config.yaml
hidden_size: 128
n_experts: 128
experts_per_token: 2
normalize_top_k: true
balance_loss: 0.00105
router_bias: true
shared_expert_gate: true
init_std_qkv: 0.0502
optimizer: "soap_variant"
beta1: 0.95
dataset: "wikipedia_en"
Below are experts of layer 3 (counted from 0) of a mixture-of-experts language model. Rows are named router (the router's row for the expert), gate (a neuron's input weights, with its number), up (a neuron's input weights, with its number) and show model dimensions 0-127. Each number is 128 + 24 x the weight over its row's rms, rounded and kept within 0 to 255. Numbers have three digits each.
After each expert's rows: "comes after" lists some tokens at least twice as common just before its tokens as in all text; "gets" lists some tokens that make up at least twice as much of what it gets as of all text. This comes from a sample of Wikipedia text that the model never trained on. Tokens count by the router's weight.

# expert 116
router:146108118110147134135111137134123122111135128126144155124114119163120126104173132148145075134098170115187127096088122191119136115132133164141145108119101165106114126161110156142143083130134152169130127153139151126135108125086144162103090142074173106132137098102095108164139108122129087127118097127114122095101114112109111161095114124098172131114109152125121171105126064120125113152139
gate0:067149118132200127123104149141107149138134078118133132144133134146149115139120142126125107143100169127152071112080134143135128170156120137120124151124141124102116161144112131158117165086090111137070115105137090135110123135116171133101095128091141163158149119139133127116136120139110122134135144109126176134140120142133081162075115148199120120093165133110115158146139106148121130123112
up0:138091123118111127178129172117103088122103178123115101133119120112083172137137117152114093153162121145098148153183172090128131093129162123133128143108103126134113066067136138140141128158181139106178143124114087157135122132158113122165153090151122118167103131099119105152118131133118132162101094130126116146128119153120132106126099127089114154126132120125102105107107163105132134129144
comes after: "6", "0", "7", "5", "3", "4"
gets: ".", " |", ";", "–", "°", "′"

# expert 15
router:157175099136144139155087126180149133096144095110125142109109104181120161148149155077153131135111134118122155102151127135156152090169106148157151134134135124111142110151169108155120152095133124114111137158128162100161091133106106150124111142129141109141126122107126114105157122097116124141140117085108151094108129092072156141125107096148136145126148132093123129158075114119188089147132
gate1:145158095100175141163104109162120109119132141125146136111113113101090065129146090172153094159119118114095112091148142161122103128164150197103121136110156139168094142121087140132108145145101140106123124133130107181117101138146112144132144097119088131126134129159125148149129127158130120158120136089126120122124125092116127117180122093092129122125165168129093162108108155109152156144113
up1:137161119158126128135139129096137124162138134084116102126135105122118126143117092130126156090110139104124154116119115146119165159091112147147104112161130136121116070103130106175158121115096123159122108116113101103168151168124161109131137121107136122089118163104133120131116082067152157117135130153152160093159110094122139124112134190122138126138190129156099129155123145100174184115142
comes after: " |", ";", ":", "-", ",", " –"
gets: " K", " B", " D", " G", " N", " R"

# expert 45
router:150109117113121134144087132092136112094103132121105142155065169159080127124151115091158094110153139111148088088103119143110151107163131134109126124140149132108146115122142131140124157105126152167096128142120120133114108143114149171095124146143140131086084090138101131166125117122145104173145081106134149065129129145106114111090125108088149147112183107114147151083118126117160134129109
gate0:121093136124155111159142148121115121124128167143203151142104134148126143135140125122126092148108166132129130134130188167152109134167103136147116130139141108151146133153077127166148134122119154103081122135118115151129160156098125130116121121105162128110105151144112124161075124097161113097093141079155141139190073156168128139128157152148103131134145165099103118118167126123144108142128
up0:123134105144120077105125137111143112144160167111081170149158144132143153151096154118162147105118151124100137135172108120157114139106130134087131141108116142159120139111142098128098155135107138157143158110082104132101128131109125068128079094122109151126151144123136111168168100119175157121112109149104156161130147141094121171097112154153139125144106131104057124103139111119147169124132
comes after: " ", " A", "A", "0", " a", " ("
gets: "2", "1", "3", "4", "x", "c"

# expert 82
router:155125116135178134157117135105128119119109132144134155137144129129127104173167122112141137130128179120178130127149152124177090138148156136119165066099113115123119126144112116134131128089118144129104104175193182128141134131130142146068126181107136122130106146133117131120075121130112100140162145094131099104138102154152131126103178157121139116181106148157090119133116114123143094126142
gate0:131137153129173128152132136125106124148132122131130129135140137159122086135139132171120086154146150130112081148136116156130135162184100076171122113110118156127141139173124154106113109134108138098117105136090086145161108139080124085120107110114175149167105134086123127153140143097108094151103105124119114110135094157117122159068109176147097100113144151126091125156142133108086128134135
up0:155128125076159114133112159107141152131137118136157069143114150121158139140132114097115116153132117093103127148124131152131133145147094097108084139153118138145119122069131119150082082145139116151176128113109155112107121123108082143120106134125101099164100155109144149150111101079196170131116108101159163150137120169102089134119153144099146131088113119120133133159136136132123133081117
comes after: ",", " announced", " stated", " said", "ations", " which"
gets: " that", " which", " who", " where", " as", " when"

# expert 57
router:124165089108127135149158119138131081113123079127095133106102144137158104123129154123132119177116147124117128085147134133145133110197126153157097125138082107104129130168163131157070134089131149091098137127099162098138150120191140128148144157097124097129092103128119115143134089131111113140149109110103126119120150133144157144127070109123133109110170096155088160145108127130136123117109
gate0:094118120085157165141178119137066135137098099135125122102135108138173125146152130150117101124093102125115099084141124110142164133165130122114113154092162134137115107152133129136125139144162145126130118173159085145109126141092152171175088167123109135154153153101080112142088141115186133128148129120134149137187133116109113138111144156127118157090132116149116120149168137135128128100109
up0:145135144126066085135098161139107123141113121160119094149057122093127129124129137146107116082151107136140108150133114140072141154121150128147112144131130106149146112133121125127117111150179151122129092105154110145160156160093126109159077173125138133119120141140131097142140108089159122132123136144109132164122168104094128130124158134120095089139130087128151126101132137190109141064140
comes after: ".", ",", "-", "=", " by", " of"
gets: " M", " D", " P", " H", " K", " T"

# expert 100
router:116164128128088118122126121095107091119139115131104115114123190114111132111125118094137122163177093130110075087121118108167122114197103138087098129099115131150135087107174143164149151113089108146134113126130124080100153124141141141126099156150112126074087149128104135135098113114138134136146115099140160121090123119132133113099093165122161106158169122122135161101133134123103125106120
gate0:119135128148114143173109133158092120115123120110149131109134144125140116102129156117103112158107132094127112132117140146103098130156124137123105141132135115152143180139172169133097107085095184108094136095138094124127143146114096133178119153092131143139105182099076123092116137144093138170095134098107110153116138114136122116135074126157108095093135157111113107135137123167121177168164
up0:146120104156114127099115129116115104091123142121155090113132096110129182157117086119164143081169134124106127103194157110096132145155133109095110102146156105165078146125159125110123105140118106125142149111116129142166121111164117140143163119137158117135134115106159166163135112135179128151130084132125090176134148126136117158143080136117094129106134110153080106133126079132116143134145
comes after: " ", " (", " $", "===", "====", "  "
gets: "2", "1", "3", "Q"

# expert 26
router:110125097146124125133079129105138064080141133121145195147122164153101116139117143135132117137115134138148132104126150112110149100147156125129140097101141135132123121183114174106143117143077120124112143144077164131136157131085122152118127127102098138125105098157084180108113139095148105168165104126118099118129165132134092142101102115141139143136119161151145143068124101127153094126143
gate0:101134094105132152160112119084104100135158140105112129091126127093142104130099154185141130110084132141129135126091152139137113122179115134135152075080166125154130123187126150145136124138123091106131120134136116131104128120094111146129165078098146162120114150119100128098108127143102118186116127101117134144116109125156095133090130185137124086108135157157144150121131088101088110134123
up0:141136092150124090119129118126129134127111122128155093150068127139146138147145099126110127121151139081142150143169164105115112153160160107145119142115140138114120094107158130131144115062135146136168151136118137137175125146101120085139115130129062129127156173125199075143131132129140107065147134098143109150141138143081123111136127138143096152160125123091129112093099121102128153134134
comes after: " the", " in", " of", " a", " his", " for"
gets: " time", " years", " year", " people", " life", " age"

# expert 3
router:149127128129154107130106139124127108096161134118130127131090134143127102128164111112116111139090173099141153090134093135155152122125137155161152111104115152121124132150114167119139100107140163157107113149115173102130099164119147169102067132110163108115116103131090130151134155104128076149128114096080149109109152132093139158129155125131134176113176150126078126142126094071163112145149
gate0:108128114144132123160133139149150085079120158126128143141118081164178146116098129152113150153101140147117103113097125130108122121131169116152146120085157146109129123146154133128159116123153148122094086145148126155105125128121139125122105159107151119139151082112110156126105097142137046136145103104094117154125128145078131155095132165122098112116172129139084095123139106106122140146057
up0:135115078154133119148129106153144085107108150117116134101105115140154162101094105117086154147139151135104164148116145117125145098104144090131145120114169142123120120124139106097148112162167166106135091155120129151115119115125146115117088139094170101095115129135125155139161094101157066149142117087096123134101157132068133133115126131115105107114130111129100092108126124117117131084053
comes after: "0", "3", "5", "6", "1", "4"
gets: " |", "%", ";", ")", "|---|---|---|---|---|---|", "°"

# expert 124
router:172133120126157079128152140145135108126143127145122122144107133170128115120160123097135049140116165110166133108097114145140115130132134178147136093115115170104118131144114143147111142096136131159119121111111158141110125151115142141112115168097144085077122110135112105129138136093125028183115129128127105126086108135098129120123125133097145126151117141130152146105137106105184108155129
gate0:117143164149098079132170135129114104140142096103112129121111100145109154114112131131118096185092081141123144153114128149088103154176153125152130138103152119112130159092105136164114083114111109091115114130146129181168128127110143097108119089103117133159143106109122108100094132127131095112135116111117085119111083121126168134137167160139157137073130155095104135158118111128112113130084
up0:128099108102131145120135105155075113123141125102110137154140133115130143156119144132126126132147134118128127138113130139140164153140137141101115120156134074175127100149116087130134148121154157188156098121065134132118148173116123128132119117158169128138083145120124170162159116181156134137141148148125131155157147171147109147076081163114114123178114110148108091091133148105134123087161
comes after: "1", "2", "3", "4", "5", "0"
gets: " |", ".", ",", "–", ":", ";"

# expert 97
router:133170102109119135145135114135115108064103102121082193126078138102165146112151140100152117154121115125145065065154161144130125129139128135119128075135109129113138132169141113160108127117124177148107125107126146092108080116157150123115138112126144088098120128121108126160111104137128060122143123110114126105124131096110145164102112110113146134144159150126123120112102109121163134132094
gate0:142121123108147158138153126165119102154105119172107098115167148129146149101143090114133115162098133131120128106106117135081107097159079112093093078130129146103132148132139131127179079128096108117132096130114114115108143113113103130103160114140135095153087132089116107143085079163167123146133118112121128166180114154115119164093137163155100105117124137152104127139118100151106098099137
up0:108146117132068095089116140137124094150163081133073162116139123112109137136114137121122129069132124147110150155180109098112108156115156132111135130149122144121069125116120137134139131167152112164125116143118122167157153150112150125155108119106132121188143109138136127136139142070122168118107120120117133141142112135136136111098095102133151180142123119156076081118112068104120115140144
comes after: " the", " The", " of", " \"", "The", " and"
gets: " A", " The", " I", " C", " N", " E"

# expert 55
router:158153086151124114134089139108114118116133105101127116132126126151089120115155146082153096119148137092121128099151130169117160129143131148163148121079132145094117113181128156116141152079130117133129165123110136139138134146120140161137115189122155124120080108141088108147130161123130090155146116100115153112089128081099136128084125148158141164129165161099125166128093105120181114115149
gate1:120175141091184117129128084121140107102138135134101154127123075117109077093108121119133129116143162133095136080139159106167125106109133158106137144122147135101106142172105112116112127137124133111153133173137091182138142123133104144146144107139151117123141157096132091173097149154130144120133120099118163100084068137131126124097121144146132144155155114130085146115074093113127109100130
up1:095146141144108139133136145147098145147132120148122146108124115152148102148136099160155167168114074135098145166140126139147179141129108124147118099140083078176152074132102155169140113101090147124099102118134133163140136147166121126088117167087168123123110126127113153099092156109144160122123139138111151123149154135131104139099119121146118121087090107123133068162119125103110162123118
comes after: " ", " —", "0", " –", " •", " —;"
gets: " |", "0", " /", " -", " —;", ";"

# expert 92
router:103171095115127134185096125103127075112143126105132160147135152111111155101143104133152108102118114142129111102115139140166139128153130154110088120111118106146106116130176163102104128117099170184143144129113156110147115156113144134106103112123172120091136097127124114133125125128158089176123122108137113098129086135073096147113129142124131196169148177103153122114130109118147133101100
gate0:082139110082164119142126122130082093127131167120105115131128077090146073136156132156100110095136132157103139119103175102149122147148127138126153147096126106059144139133140127116160111125131118132168129106146158123097119123116133144151105105072131150137136156112107139142097101143139117158169104087150145142150118128106119130092124164102092152077073137153146107158127126118123118123120
up0:116152165126121093120091149095106096110143131169101126126121106081111173123103110137066111144123169108103154130134149111159146120081099126114144160133102096111106132110110099068146145120112133145156125173106116094091148096145123131127097118106152127105119121162123118134108150114114142146184146107154174138166124146132109124088146079124139114147085119117113100141113117104149132094134
comes after: " the", " a", " The", " his", "The", " an"
gets: " first", " new", " second", " same", " final", " main"

# expert 34
router:122122049111121148126121122081146111090169098119118198139122134122151118115133173109137108146115149094119125131140152166121156100172140122131127124138086178112126119173159135150125108104104124128102137148116164123117099114145121142099144130129141049108116104118100117139150121131137127136153121106098172129119156131092139143087097114162129133120127141137127122140123107128201136158115
gate0:094111141083150121139113163095133107118156115141119127138183118118136136109133137148123131139086154101136151125113097137123159208154123132121133157086139160113154140142121113125147105167124140130104153106147093122143125133113121161081131134122172144138166117102093102150087133139139121097109141119160115163150079124142090174113136131093044121116138144148133142106143138120100148149099
up0:126134141198072091123111105143124105158134106109162112171102102144157140165136123120130134096193102144113116123116099147143143169117147145165094101156157122119113152118120137124154155181123109157175129112102116140149139150109151159132099165114086169128129127102162122159132125144130156111144128136150123129148115110102100104092087153097114133094154139100108118092121120132091121144120
comes after: " of", " in", " the", ",", ":", " at"
gets: " B", " K", " T", " P", " M", " W"

# expert 48
router:141140120159169144133127150113128151133096123126118100152133111093133126117154168130139132125100136119107126142152119152200177125129109130128148142142123155161154118150159150120135105101135138139155161110142138139131077176082124159097103160142150090100117110133085139107117146100143052116139116088114143081077155080147149139155149146109126159174152131119116125115111115119154139110127
gate0:114125111131096106123113127142123107162163136107099103119110149104138153124133116124126105124097137187103128181111135095129121130137066116133126163105127125100057146134114104166117130113136139138145112166113122166106119150158143122132096121072131127116076134064122123159118149135112139125125135091107156131166081086155099159130117138128107174105133104138105144129104078150110153135143
up0:098094117163100149115074131106101129129154120117130107148139130140160154168148117152091129102121130132138095147152106106118156132148065122103130135130144080108055117090125096136129102118130122107163114146113143106128133136129148142159102149111151129120073115116140163181123123123099144130135127127144146129164120150172153170107083119126118093106083131116145098095123090129118133076141
comes after: ")", "\"", "%", "a", "i", "ia"
gets: " |", " –", ";", " -", " /", " as"